{"d_model": 192, "n_experts": 128, "activation": "clamped_swiglu", "moe_layers": [1, 2, 3, 4, 5, 6, 7, 8, 9, 10, 11, 12, 13], "norm": "rmsnorm", "norm_eps": 1e-05, "optimizer": "muon_variant", "beta1": 0.95, "batch_tokens": [65536, 131072, 262144, 524288], "dataset": "wikipedia_en"}
Below are experts of layer 10 (counted from 0) of a mixture-of-experts language model. Rows are named router (the router's row for the expert), gate (a neuron's input weights, with its number), up (a neuron's input weights, with its number), down (a neuron's output weights, with its number) and show model dimensions 0-191. Each number is 128 + 24 x the weight over its row's rms, rounded and kept within 0 to 255. Numbers have three digits each.
After each expert's rows: "comes before" lists some tokens at least twice as common just after its tokens as in all text; "comes after" lists some tokens at least twice as common just before its tokens as in all text. This comes from a sample of Wikipedia text that the model never trained on. Tokens count by the router's weight.

# expert 6
router:167084179165139181122139100143135132120143112088113147145138112173113087122122134080163103136066096181144093098068185129120177104140140104104140115104115180160174111191086124174093095152119129116121139100153139125138128126157167138154117125131119147137111114115099152123124149087156142120125137125145114111131099104120104168117155135118140117126130149124133145148132106148107131106127126130137147135131095114112114117137158115122149113100145115169131141113169100114132130122115153153113166162152125152132106137125130127114102187135117137104150158115079114144149126112102117163
gate0:154153117060125116145147122112158101129118120133123163131141121142152115140145131119126122101106128111124105135131109103140131118148127167089133123148104131122116180143138131146140136103121143105150076143120116114096123133111132201122110147101164106131100125139120171116164120087147096099146177102120125141131153130095181136151121132121164109131169136133150086145089074133089106139127114138071109147130126162124134137131198057086125129152072096077112180156092136140133139098131139137177115117118097138130132140130125166132151155138119097143106149139109124127118125148107126110
up0:180178125081114127119116124145144111125116103136134158133145130135132135144144146123145118069105154117118113131122118119131113118151125152111170114146093167116125164101096119140122123105112140098135068118124087128110116141130112145116131149129163126122062109144099149103140135116147069089178167099110127140124165122142163124138112122116184102160164136165126112123119033137108075125145120124112106143133126146139158088115153069097144106146066110097114186122106162148116139126126143134145116121128152125131150117148131184134151120113154130131138152129097133137116122130110122116
down0:148137141191140137139126076110168117130149101142122140153115095146136110147140114145128131147121116155127130127103148145104135164158120106098103154166120139133117149121122107097127120087125132130135129137086117124150089111137134121143113138117130110087127110143151151128157106126132144089119110131146159113117133120141129151145145120142109186156112131102136148132192140167135090100142142106102128117097110125048150140126113144142153129178136117116165084099086129123109093138149137149145147096142142143103121057075106175136093151165114124102125122178105159152065182105108126131
gate1:104103111135132080104156116125170134132091146123128105132148109153113125164108127146146093134112145106142116113106109129167132164139123103154147146076153126129136176132153122114134160089149137153132136118089110164131115089140168136135172086127166161107074108114124157077167177135135139142112129129140135142122142126140136152093136121116113090144112160132118069133129109167140119159132156134124134153147082125115095140126150149140122107164110109149133138110100150116121083088076131124118159094102140154131101160120149168165126100135132117124169071120127163111142170110160148079
up1:123163114144110135081153102133139143146118123136141119144162111137102113154105116135152104121113100129115114116107126123163169159136147109135149147100164134137107170138140111120142146126176132129124144109106099138142158062100167144154173082117165113064100122126136137098174122107112105133152126195141092120132087107120168143123135114135104074138137150143086129158114097145109132152127153156119120115157084107107120161115162133146121137151120104153115141111094172111134117115113127130156128102128121151153160167098137157120126090127125088112149107110114116116113218121148148094
down1:108119125133115144151119139157114124128075143148107168173156130114141139137138140145149120065103132156138124131116109123077098113090128134107113114101125092129151132151140100122114122144117118124161134149147096126180101156135109118157119115117146116133120108131109152145120156128138137130158135181107082136130126084128135137125106153162095125129123148146141192074132145125111172163143162146138102139095139078166115128151104128082114179157131122125134098121092137115125127078140131155124102154130111154111064182060149122127139152101101101174151153107106150152145095139119118136
gate2:098108109111157115160091150116118159068086111125135151136147136184082145123119153111155090105162108146116160130114140097148155116099086143159097118076127130112133185159154164092078126107138086111123124147122142143090135143114091146122106137105140110101147124114136134147127115141135135144167118113135145121133139084133146189135134131124126144120124134106123118143151164146144159183147149101157095150132136115106110150148167144158116120079125110075124139104163141121183093121109150120143120108121142134155149149117131191128111084109135135168134153105127088112148101127128119118
up2:126109094135151099136108140122127124116075139166135157111153122180105143107128154150130171098134112151114116153138131103108121133111077149127160126078135080097156206118126135116104146119162128111134145113125153143100152130111135179117194119130143111083137106101127121119114163130149149155153140110128141122130118115138133155123151121111104132096106140116134127156134145137100111210141115096132106108182106127102104126107175133149134159105090129110142120148165174123180080107104138136124137128101158119143144106116110165151108097133122125133116152131118080122122117119141135063
down2:131142090131091138154144135171105121155157087110143102150062127148115129146064118148100098112083147109144145110121120125166156157136129149118137103072152067125124159164145147101108140139183129121139134162150132125115146104093122165091140125146144144148143102142151131091112139124124133158124174109156155134135093127125107132097134121166111137093142143156114082101176130117123132126125087147122077173146143132156134116119143100140130087133140166135154150125134134091139108090095116171126085182121134117120118138118127145095110089160175112116124126116129150110135144098149123122
comes before: "–", ")", ", ", " |", ") |", "),"
comes after: "2", "1", "–", " (", " | ", ", "

# expert 32
router:120146152117159108137103076159089136115137131099165117132101165140088131160141112141177121100139145130156156117174167178109124088128145134129103130146099138121095100125111103102106119106175172128124117135094126097149122107079156152149100151156119104118113145114085134105081147135177126147133148120098148138136149155103134096093118113106146150082102099144132153100110089127162114104132127133123117156151136144140144123116161129131150155161136106135105141124096168152162088166181140154112157130165121104167142090154154158115088110120121130142120158122163108112108134090110133127
gate0:106137108130140174122145105129138110176090113171151138108143123137130129130131128126074171120121134149152085154125141142158111114173136098141124160128121127166136188117159147154144132100114144081122127093116137131142132091137128133146123135106166149160117089140132124087136121124134113101107164139140136114129132151144170081127146145139143118132177100097118147167101110104154127134169146147144177130145177127130078129097127161112143178121076122106077056143108152140141089101161126126101139084068146105132113110118123133136119110152090107124133117157122154114121102139113119114
up0:120137134123146169145147111127133104173101090155158134108131154145157150112127125104082130142100103122150096162119140106146156108161121105150131164139153116150147179095138153141129092097137161096132091119109134169132137102136162095129119143118126163168135106128103135084121141136136113086109186136131125093113157118146148123144181109119171133133175083102110133168111107127142117146180112156155157136113127100143118141111150151107138174103100103096108071090134122134146108090139121137098103095071161152113115103134144122153129142124106106132132113173144130109132089134104114097
down0:168126130153167109143111133159133116094108149117159098115137138135126134106143140132172121104115155153136067130157158170152149108136135099146150150164124144081098161106101114122117121097137099112176148151145078143193137136113122119135096118080119117115136090088118115135140181099155095161092147101131151149150091149126123125122137138114126162120131105080123125122132143100139163125127166120137117117160111113114127146112154131129141116106074154124119105124146136112147153129132145133125141143157108159117134104103089114137088116129121155122085150147154135206120098125047125110
gate1:138107145113141111136126155138126111133140081104139118143053105143142110163148144101141137122154145122172141147164134134114154131108101115118106095150136163063124140116143107128141178121092149091164168101077140135119123167124100157117116130156118088113109134156131073117132161157141080122043152107134116103129195128104118154153127121146084111109155107099117141114152162116122143086143117154083141148138124124134152117122180135121111072138140121127090151158133116116100101127138127135112141125131138118186115152126113143115127125148091126155125140145146145127153118142142132099
up1:131111163124166118152128142114136125104162109111120115132076126120139109128151109118118119119138140119132103111152116135122131138106083132147106140150130172051115122136153128127108159116093148109169153104086167120117141150127114215133108122130107079098129101126160091111144114178139091141097146140141113122132132085090128183157110120168110115133160136097110156120131168125140121113098095148093125166142128123126183116120165145118110097098143105116096135148115119132097119119176135133152177119147114160167142155119118190131119143133113142133107115158141138101101152126124158084
down1:172116133098114148121112107155063107138170137131144153166124127119152138162147140129138121071135070141117129138124152123134148099151114111105158118131175091126136132134101130171125098131128111141106127109096175128126114140160129095171125164131162169074137112174120117110117081113128096120212112122138134135139114115136128148149141121150135092171129120114131168097115114118103108137139155118157098127120086136129122135125124134113075105142142133099102154152141161172107144165148105130094111068122110153100131166146140158103116135094122150153132090106107095140132112146116127156
gate2:129134110110056111113118131095116150122124114160144119110100143193113110110151135145131135096132105113166139096144117126147145152168130108135100152135174083106102131119131158155122150130133141134136108117110130139123105119137159133144124159136135131093132113124098088126116160092167115114135124156120146137146141145149134142150152129144108138121159115154205078128094149155118100176108089123112110139117100169113129154114126108130114153196105098090101120104111118168127168122167147094103092131119166095138131129135167132113126147130125108143140147139065104164127108171134094075
up2:166122113126074115134161134107117133112123116140102127118144143139114108123119090140140096089131121146116117097124154126114144155140128107136099145141168088126132124143113148145112158124118152115151140103091123121125119117113157122148114160151110117076123086107100114156090152099160104083169108190121150144155136201151131169162119129127127114108161143133197083104096140119116101138140083113134120106090118174136136140124151129129133156139113091093131119106127121129138172105132204110097111150118155098147123131126162135117143196144141115144145137138109075158120122126143095111
down2:134127138129117159133111094110126122135107086183083096064157126097133127108113148143146108107137098120108138154069072148126106139100140074157086128117121122162126129123140105172111117126124171103128127145137126075173142118157108106141127103133085154150114136083107160131147139133139101082147124137139112147126157123147168134102119138090163155126133131164143120092105123115090155131163116122133135141111132154155180092097139119199141161145109165134122105120145089152087154124140141162153142122120165142145130134152158142169115108133121123107132084121126111133109136118159154129
comes before: " | ", ".", "–", ",", " |", " | \""
comes after: " | ", "| ", ") | ", " ", "; ", " |  | "

# expert 39
router:126160143076170162179087119107139115085147139155100134155168115162147158140158180088152147145122155155139091163143121121140135126078136147131129139121147133159128160167100105102120084132131140083149113083148137155133107085118156152103131151152187142122132134163125123132164109095119093117130151132154160143132145108142105127143146156118171111164115088169112124085124128120158083111167151143095092157112110126124114115146102130116162119122157132152095155102099095158135124122151093178119114132121120155142097148157140099110124112116153137125133098155115144141113132123134121153
gate0:099148128151115184127087127152084146136137128135128140182104105134119126181122177153117112149119164150094104102126103146148142125119142133146120129108132107135149161114130116186130158109163093124128087123113102114116117109130109131105140134093128128177127135143132124068162131085090115134121096141125125084136147169105102150125168127166124136146126082131157141146147177120080105126175111103141139087132129167140158127165067120126141115142126121147153110159124083117112109152136099126166129140144092174110157103154082151110132141117155114145109124125107101111112124168112158139
up0:110140095120115167113098117115122142111095131138140159160159094103080157106123159121138128122122135161160091080086121123131098140137113141108119144141149136113175185165132139163112163117120106120088096119119080097118133106102081155127132151099122161166129119134131132149148123106115133142143120146139153106131152119121151118130181172196123108168144089136128087160107166139070105131131141114129109113136159103150142127156086135114115102147095146154169118145106131114114114169152132108138139129152107130157145125117083097130076128162145121126126142126113129125116189144138175125
down0:141161128142114126094096130101111112109123146147101128098100131117104105140131153156082134141149126115130143131098120162095142115149121111161164138135151098145147139103123136122156100146125146175182083127112142140136135149112118106123129144134136127154173141149123133091130132144107127169146097110061123112134114161135170157103120130124101146100134116113102096065082127126147140115161160115135138093152118173149130086094146099115149136128117085162096107120103136145153129134123092158132126171125133156115102098189131134110133083098128125093155140141146145185137065138177165124
gate1:136107128144154123077122144103151133166109153097123159133135127141101182144158165104108107091100072102118074139163191097102112125110175165158120156142170135166132107141079135095168123128154146135126146146162126132111135125130149157107091152095135141101145089149150094108152122103138162120195106111153096148130092135123111126140133163132133095113142114127134123160104140093140111104133163128134106158144136137141112069140126148141130144160110109122111131155089103123116122119123128135143119127145174166153109077119133128146139098104113155131102086128158138115104109095121110133
up1:114055127153119105094130128135148083166100128128126105085152128132121199145144156115110121108135093121118098155156178101070117131134150172137120134102181155116145132145105118131171132119174126128151151167138119122105125142136116131103077167094113145073140100154129101095145147146134149136148118164179115146127101115124084136125144123149126106111138097120130118151141144082129117091127167136142112140104111133112141109130123138149143160161110131116135135158088094144112139149132120115120143097171179162134134092115158153126136111140102160109166097113167101133115104149127110122
down1:178117120115120111116113099102147141106126118155129156153083090070111102158122137155153095124146119134115139113099099170108129167145111114124136162109154096150109135130106107111121092108120150126133134158124113138096156130135168125109124124119122127090133102156118149118177121097143139172109125106138113102162153150106156142104137112061168181075142099166145139180136177106159170122116132127073157152106111112100149116122132139111087118131151117103103150161103127170128111132113128133103107164169152140162131125132151155137114123138093135107123159152136109156098120155096151096
gate2:107114150143134138163107134147101156107101123122126124127146139130130127108151137148090095150072138181106117141135125110148146125131141162156107154132121110129126132194147163119127140076169134119154095125142154153160141146103104115104178111094118144126171104130144124110103133160126088132125116169125138122144138158113154082186143122113145124178144135143146094163116132093132159111145153160078141116106117095164161143109151174108093095111147130100112111101096115172156103101065116147168139172139143125118109128161134129130123140117152111140150129112117099122119111127133116059
up2:098126123159141148115105148179113141153097146145140119121161147095108131140095126135105087124085143141112129161114134106138179149106161129113093156120161114106113173082138148118103141097157121156169118115136134133139148134103114125099148109126102142107155087172156104126119146150134078149111154141128105134150075139093135125134188131103126139149137094136160092163137143103152144090144157139119108074089171118172165164129098172140088128165116112117158104141104140131114125132100149139154170145137147161117117125118106106106126149158146125159134131150110117124141080172134135095
down2:135126116123169114106138099108121145116144175140146100163146128066140126151149116119127130112135127123177154105133127124127155122123115115102137100092105145082110119088090176166083066126106148128139150103132113154154111105188091085103119123091152137111148142135141132105100166168130126143112122091153125114140140122112131091123112117172126183150138153148150169134128073143181104166158165120128125138120159137116160125134097142156096141134149113124108115132145124128134078112170111138150101132150120103150109102154138133136128146145155099116093146172146088100080126120136115110
comes before: "-", "1", "- Order", "2", "|", "- Length: "
comes after: ")", " in ", "\n", ", ", " |", "| "

# expert 115
router:180088157163169132131124092173149084097159125131128134130143089120160088114127129126139150168090135143125114158104195139159154129103124099149135105140106162101169104156117099148086141115151133143148142087137145117152123121138152144154154104131131157139115158085118109164121151082157097109141143081140096130120087134104117134133146133113152117143089109092118095129143133143128119118128146137139093130114136153142100093122161122155117094107139137138157148070117089144151132121127156160146177173144116167167129148136169151154096163175123123123137133139126110142118129096126131160
gate0:092110124162150190081106108147144124132154151130127163152089161139105134110115136116123134138102124198154132135111140100168168111109122130071161104129105128156097141121134107180148124147134124155125105117130147120122095126135109147121169119161120124110131093138123121116144143130145118127121101148160134161108115126127147140130120112133070143122121126126168121137139161121061123114134134140063145129126096129104117098146152118115095151104162129192112126143124191135170156112120129152162140135110125110131114063162127137136122129138112094119083107138175085132089122103098157147
up0:127089124140135149084123105139167094135144151115143183147123146141130141133098144113127112133104127161159161111100137148134128085111129135088139124118113145139106138147120105167169127157115102189137119114114166117121096145143124140136171093165109101111136099121131068112160126132097134107119104169150162126111130132134131131115113120136079158129139139142169133117137167136071110121132137159063153106132130142100121097133153077132093140121112126156100120147126184145135172114114152127133156122114123092127066106159134151150132125154106103118119063141165098123104112102123152175
down0:152132115106164115135123124171138099146156150131131160104132107122134142130111149092090147121153123144149108091103184100124133129132153162174113111097129146112121108152107098122151086118154128099066099171142137137144132096091112133146124113109128142147153135131090177158151098146193088129106124139127109120117128101079111143134168157116136136083119107149147146120147125077154111132119136130124118144111110137141105114153113140106131152183109137121076128114080154152094069135132114149130154121132141109195119125126184135121128138117096109142122104095148134124186160126118126152
gate1:138128125116127128142087092096126147101162170117178146123136129130144121111143106127130121161126155138101190148130122110142094121158089126115120145112175104046108171177099142117117123139095123152134130121097098142128123158156089163135149071125147141131084143130117090102108135156155160109147138148113146118142128109115160127142135142116152115142131149116166101142110122134112128105098115163123123101107128093151126135158152102117134089094060115111090160136110104124146131135129120129155092107104096176144122122104156139125129129080179136118168109090106139133119164174131148151
up1:145133135164099125108110092106144146108145140128154145147134140135121139113166148104137119162107126151129147140118126131142098108150065094116118154133160095083106178144091141131154148141116105157097143121130115128115109140143133188116151078124097148089080153156118113107085116136163127109137133143103133112129094122127177122144116118106131101137117150134170118155165139123123149135093150158112125134151122094141139149142160159145159082072093095119063149103124107101141132129142147130149133116093107145136117120111141084093150151078158103127137113124106151137114156191161145177
down1:130126137119088111152073099144140120147128110121146150158146105135138149131119164138196115117099148129163131047119151138126079116110142054138137139091161121164097158110140128131162149122119087122158097109131075098153074115124117118109167123109141104139103127133150126127144121126125117122119111174107171179162124128160131109146103104115120108109129154144146143086176130168138103095158130087131144193144124100126140127170116090142124121128122128115147109157105175119130126150130101134137136150129114146134139127125143109118084132117102119120150183149132126119112105161113131112
gate2:129103124146121125171114148125137139106173116132126096100138130126117136182100064128106169114108079144127130106109115146132149132201117119122133080130130122094127155122127153111132166178151145113132129153110139097134097118115160126127140161128125148117120114087118145144123150143104141114153132211130156130131071133138089119136126104122097095098125128155144120139089161118173150121169124133152127154111089165118109113158122144103078158133123147119100133117116106100145114117136144138157151121131160154120176122106126193103140115142125174122164126101081086119118154146138156125
up2:150112135125122148174121140130157156132136155117124087080126126113096126157092105144112159118106117138124129092099119135157145122181120099113128080140120138100082169137156111111131134178129147125117135150108141134154115127119171135134169163141136179118111120087133133143118134137131121124151139194129111130131111130101105114118127126122091093103137121152164097165105156119134136105185131124130126151120050136131096102141144148072082129117159158116087133114125116099153115096125129125156149097130187144131150163098120167123128132158140201138153106117101125124099157133124151113
down2:084145111118162063156095160129138100113092157114108140103127140127117128143116146112128137105117098123127120105108114137150157115152139093123168132145123111133142084132152117133150126112148142104130103109138128131167141109167166150085105177139122065103127121154153135164090117183110094128180127122093093101125147132151162135133121182140123126154139136140112129158140147102127126136127150127130139166098086121115150140117088161145138131102113119150147150146128109138137162156111125136176126132073106075150141118109170110132093128132163105125188111074118161120102119124076130138
comes before: "–", ")", "),", ").", "\n", "."
comes after: "1", "2", "8", "–", "88", "87"

# expert 77
router:153124077092109123137111104132168123157158126110101127133140086129145120123137119141116128121098152131138122153095120093098117109158130137089130139120168109121163177099118110127145122167096136120090115139119116130133123131128119110120103154145147149143122106153123095112142124096166104113102142132118183140156125125187096149172115184103145150153131124124102153135083162077147164138148149079117125179158098117132118168130119169134142146069115151158120172161151137127134116111155134151080110148100105104177145135146114113081150172111117190105151130120126127143115137121129114114
gate0:139093134129126112147121166129162118135117104119090198118093122119108205173105171129085097078116079122104122128160101113116148146146124124115122135124148144129073111156101146123107112100120126144097107128168114112116100124118101159136090119144109125136128103151072139114168131088127107130112136120131138123150132151155122134127094107115117106109147133127117120126129114170140118151140190154119134123125135147203147158120139125118117138126119096115135142110143146149119110076162149171114143118131118129073118120134146143101172142168156143124126103111116181191094113123113119143
up0:143103128113122111123093193099135071115132123085130211113110089115131144110122132141101111096136115093127169121140159141121164136111144131123113164097125113101098110140125114099083126103106101161092107128150090130120135117130089188141116102177136122135145132137140129117189142123133112137143131102119145113159143134121122131096099151110115111094126169104075109154140116129124126164138188123138120131094112102149121143146157154129131131129150089149140157117134129142117115091172123172110159155108119140133136139118142110123154137148160177127155078124099167151114106120157109172
down0:157155117090140120115118153146149150153156153123117131113137127105138139165110129085115135122151146135113080115143112164131141062078165155131076143117162090140171134156142110130119139116141132125126098134149127116131144157131097101129131169106150122104117193073139106103163125149113122081145133150139119144139142124164098186135082100138127121108132104117126093113112124144089128114116150125176153119155115111135133118131130109122138136142178092107138141164103119122100128097183132129107178160092155138131161103158175104088118091125079133110119098126131123109137146155118090143
gate1:130132100131127133085147143128122155086145105103118122104132128139116166100130174100149127102107149124132147122123113135121117123117136148118133132150141108126143060141122099154074157112148156190148163102086124129115096147125178120117103144095126140086114123114108130060173136171156139112142128102130145142118158144118078105103123126084152138114104119111123136167151145108163136112158123124163146139089202127086137108108097124129103123198144111152161139159119163094154076126146127154139164157109125098136132119137128124124134089121105141130133132164121128145161100131163123121
up1:129157096125110136069162139149157123099142132120111148131158148138143147145108132096127128058100133119140151115135135117117122126097144117134144109137112106147156065162096102134103147120133163183138139080105140129117119132107178097122103136116110135103103122111096153061176139165149147115118116096182161154123142118150109081142123144084162121136115100116084132131147099105139152136157156144155147128102160119095145121111116142136116128161115160148156145130146147108154082101123154135133153188099119135143110093117121155131126101113110141116116146154141140151162059135107125114
down1:125132149150162128136129103081152138148128098114111120093130147167115104129090117113101167079163118110119115130162145146099140142110077123108117165107107163105098135093146141144104125126116152089104112116116129132108116158135119141120152140173137129127117099194131141126071172145135116108123057106128120052135149129138103104164106126131130112163121174118164166143140124124146142128075181142115168145142114127141095118152158120133129108158133097142118160199093118151134144123134108122119143131111126165109122132135153080164176132153112122130123113155128132096109114119131136130
gate2:124095191131098139140110124141118108104098105155111095169151152175102135158176140107134158099136145149122090122163139128183141135123120135118182166164084113150116117147092076120134129149119131109151135140103115107122127073118162110135115129149134088115100113125119172091124123101161099165167125167133147142147106160127124147116109124096119127171119187134064126130126121145129123102119124151105155128105127114164124148166134163123127143106120115125141153104121079109118134145151145126116145157161109094096131094131141086133167116119142107133122107169081096136163127149119132137
up2:122087176177103153161116116081124107131106102138128098159147150155092155118166135108129139132134132160104094140116070109184130129178143124106172158161072098170112133140109062148130134139127139088116116106131156101135129105124169100129108115134141085145116118125125148108124116074173112140150117179116160117141123127095126138119095115118109141177126172150091138127146148141114163110120120138090146108131132115164158137170154144151144151107135130097127128139151108131092114126148124121112131144120130115123131093131142112143138092135141126127112112164051099117141141145151138142
down2:127171160122091159143123107112138098119156124141143131116133123123097137099155098136132099135110107143107147115166140109117182122122122121111113113104060131130112127119181121082158118099162112143140115077125154125105129125122111126126150129137133133112101159111158115148148141119140123105124047124102133155131185129109119136096170104133124094100096113112100118143184127112091142120142172174097162152137150135169112135086123124136122100143108183109129086134151161149132134146111100142151160131085162138150118140083120171124091111135115122128163179125130155109125162116162144131
comes before: "1", "0", "2", "3", "5", "6"
comes after: "0", "1", "3", "4", "2", "6"

# expert 52
router:135183105100164135141107099144134158083169125143093159138131112108141118096136134118147101067137131087112097157122099118125145115112108130121097142144107097155154164106084101133159120134113149123105146124148166104155145082127146138119147198150157185129088096098135102120138171147125110123105140082136129170152126111153131115143134142102127131134118135117092116152128126136102158149088145105117083144142111104154154155124147129116132151106125148145112151128133136144135127096167096116128145112074089141167149107150151072105134095122093136146112080136145134082131125147122087118
gate0:159135119143104148155101157096116136103119135129164181142183117126100147138103159129097091151099128095085116140119113120138121169102112113120148080146131127147144078114102144133154131140155123106186116113151142127145103137148112142111151158119137140109140096114131129126149160131139128085127053082122115107129144150113111125107128165145140139105171110171177178127116142118121124133104140098117171117129165212124133132119103134113130116106137154084131152122129176147086111154099118143096130138149126149128147156107132120160073119128127148074128138132091138128120092156126135129
up0:155154106149136122152109140122112138090125122127156137177172112115066138099109144139108101158136144095092106160130122145151116175114146119139151104153141158131152078102080122128114105128125141129166124113141133150150138136123126144128185139136126152114131078111126112104127155159137111096128061078103115108133099123103098138092148107164138170098171097168140152119110125154134158126108134137079133125133155188121155141106081123144127114109165146077126117134104166115113110155143104138085142143127129164117144170137128115137104102118112121104107133137122154144129081176118138106
down0:119110103154101153122122108158153131174091117112121097133098139125134141138153208128142145143128145140110153066121095108122141144115139158082160120113147131084129112102167088138167107091118116140118131139105110141127123131136138131135086123089133084136112118154140112167138106175135142172074123120129105126117104128087121129172104142148130132154106180158096124109137134128151098113152121127146119097155108180112151117129121133133094203091107116116090154090166120139170134097110125164167093161132096139121152150137124147121121166122109132148141131116130144142113116120113092157
gate1:141128122149153156132137205162128107106125129151147137151111158125133099122139104137140221122171144122154117147067157140115103170101144126168129060182132124137132155165153123142097079128160171153120179134108160105102163111101123132136135131139127114132122099101091080136103116109132126162091129087135110150130139106091135131175109110133136143122120141114134132148157142132134130117132082127069115145138064116128164153113135100117097128129159102131102122149116157111130149147099086135138133162114133141111130146128131139125135133128145128105103094138118111131150153157122118108
up1:147137120132155122114130161141111130110130112123175124139106137141142105139123104125102176129200156179177144130105157109082102164135139100137128080157139131135094142179174127133121091136142147132144118157103131141092164120069136128129122120143127119142134092105092093153139113118124119138131142085112098121129145094061125136176132151134142129147117127114138082123135179138152132136115116143136111131142087123131147148123134118116113138091123035089094130088097140077155134142125089120143098142157125152129115103146130118123115135120152125110161141123113139176155124140102134091
down1:116184090118103117118109153108121150089153135165118101086143142091135138110110136148093120138145109100128128125163125113152117104089151136091109135135131143132072164117131161162121149141112128147120124128166133135167115096137110100121098154174148143133102127127110120132124146126122103125121125134147125121116123124132119142139163093141135155142150161108105155122090144170103108108073143120140122148135127094133157147138108126149170119160085127157138136150154119165111132138196157093045103091163059152155097117123140100120157112122084149149135114156155091129095131164126131150
gate2:135118174124105150131103103114108115136141124113119135135143145116094180128115136134143181117159118120156086141137102121154128131096161118125129125113097135149125116106159111116110115092132134138105135111111143128135120126151140150128097160128080155145142117074128163132180120086148132063131145149201135203135106112132102131152113134136128139110116111126098115132157116143164184144094142178179127151119146131166148105085183124120132150131118117109140138124129133124138148104119130124133120131136140158149090128120168117124131106091090168074171118130115135167159123093179092130
up2:148125150115136113115116148103119124134161120101121136120115140139123177122116137154149158099147144100145090142151090137129128136110134160146139132144056120149137139120136126072119133115127174128099110144110095109181134137161174147155122130142099159167126091086093186134125115114120140118140136154186119121143111094111087133193149146120135142102106120128124114166153159140165121147073124186139119132149143122155117128127127126104129141119129131119117136148120150122132172098123078096105130126152150150111061121080155114128129083120132133109138087121121099162153178112145095104
down2:117143127095138096129131142147092120137099083114100132136106142103179162150130102117124153194125147103109116118142128149109110136106147159129162125133114098191123144116165162125173113151154126100153073145172132134139092147106118126113111151161139137158125119116150105128112126156168160134131133146120125053091116101124105143128152172077146107100148132112096090154155113148097122140083126144149108120149121140130137135098112121147169131155111144120140079126088090155112141116138174167120110107101125139152160157097138124128152109081139114161102126105101159124121156131097127111
comes before: "1", "2", "3", "4", "10", "12"
comes after: "\n", " on", "On", " |", " On", "3"

# expert 44
router:154140182134149105130131105110100159096104088103128080150142151122118175130100157123119139165120185138139134117120138157146132106150137094137136100133129171161138086139096139140137087146152143121134103103117129134110126162100103140143089119115101158154103189133112153126136138116147118143092100078162122165130111157147108160084129123114109123143125142108149149106127169138135152070087158109109132156113102127128105121178121115130144073166083122103148133128162137117138074131126093179128143124130122112090135143189139108134112136123150151133094159124136107151106126134117125169
gate0:135142148102156143117110134117127124107156130087146124121075122144159142158105177132118126138143122127117175151093157101110133137095122128125158179116138106141103077157141109161128119103167117141117092151137136131141164103136165098150060119140152138132154121143124168088182132134139127157120097117122138126140144082104117074143152145114177131132135121115144139121121113139087100102162144113103087126142139107125120107163083083093174150140158119116128160123130150130124136141128117150107082109125140103082146085067122143087130107176151084147128139106133109126154141125160122132
up0:145141145127162123112139145089093115142146113106174113101099085123151168168127154109146102152119108089116173130115154120126092126085105152086143160099181136140088086136159125177107115139178121096159106164105112171132119130141129118160100149104091115148159117134123162109150139123115138188122088143115108127145150121112127084141138122119158124108160146122159140111108097124111079102115137107090065137128124114137125113120127141115160112126125112078116152113104127140117111157137158156126126142130135121135141102085107152104135151155159098125136141094114105128168152118188117116
down0:134175137188127117122139085160144124123116116135113137118143133147132141119139165152148136135119114104107160112121117135115120127128169101134097125126133123117144135115155075080080067084131168131138161125116092162144127119127118193099113116159126096147087129106107185120145120122129149134124111110133100142173132107133103126148126168111128106127143130116163142158152104130129066172179116122152096119131152092107173077094162151139118149151124160132155120097098101150114146104135108165136105109123143160147118111127141126154115124106130131084165105096112135131154152105158125071
gate1:141147101110152152138147126125134136087112138087112128113132118119121143108115139066120073149136125131145121133118145080109075102166147137109151119114114128119117107089162159162121139104080103123137126142095144171126120102121146142131116158163136103154163087131116149107135111108116157195113157148160119124119088071141178147119151135128120130118136137125144171110150153096087117134124147139109147171122128152126132126110180122126145135093114157122124108093134140102128107132121135156124100112118117124125099198172127138137184108130125121124183127154057100133155099102117137102
up1:170134116106130117129114130146137142115126163119095154143168130089150116111127115085133091135124188142136131149160128117129063159162163119114144121133085146127148098118129140138078119107100088200109079147099153137130143125129142133111099146128139112151167108133129166145160148091108154166110123138093101116147133111103142131112140105130159142108143156096148126112132167094072094137133106144099144159080146081129135117124139090110144127119088139126113077107129085113154152144139132138100150105159119105104128147164119110146180127162090094122146110145101121120131131097106139109
down1:116137122091125122109140152129171157118092160149146111129165130126141149088119132164141157111106124125126171125154142134136117116071132173157134145146128159120115125161143121090067122115122106118104148128134120092139131161119102150147150122162115095106128122093113111144149172130141132100069109143135112100077158143134111129145115103124175172130161145127150083121145186158129113115098117132160153115100108103156093156066101136115109108142098134128115053146083103129154138143140137136141166142143122127129113144134165141095120111128124164141107066144105140143152160107129125119
gate2:148106101108116128112128104114173111099124129137129102093060125123120093163115122072126101144115108128114092101136125138140109151110125117123191160171163082100108087100177131131149123126120127141095191152097134136115125051104122155159141152138160119130125171121161133137125128140113131113120166170129094131134102128097124122140149138122135153115129155126103116158128114167093134128129102129127138161146156113167102163126113163141160137084128132104115131150145126135115171108141115160120102161128167112103145136114107124159134079110060130130141130137126093127109149118175117106
up2:135130118096098118096126129126153131144086134092125117133126111121113132146117120122105109149115130112110100116167122116123123128156155110152192123129140087147119125104153110128170127115126135153117174122104123146113176122120127132114101156197161159183153175089116128147144107165102133145085145153105098127107122126097172129108086131105113132125128130105137138145143139171107129133125112133118150162122085130146109125098101141143148105142161102103133134171138118124086146112108104179155072140139111118099140165134095088121145103206151166100129125132159147127082174098146117111
down2:133112123105139101110139148077161110116151146148102136095062096119162120145090128125117153151114157133160113110162179171208164133130120124150125067162103110117145151093149141134153135128145100158146110096150103122133080080100148132138127116174122088153139111141124142145136089116104153173146148122113094161131106148136108138138155153146121128113143152117092091150139117167103130108122130144119171163137143098126119133118117120145142124098131103090152161129105129134088152133131150117149131123105135126073115123132114162128177089120149136115100136106132140152137137104110083093
comes before: "–", "th", " | ", ".", " years", ","
comes after: " ", " | ", ": ", "–", " of ", ", "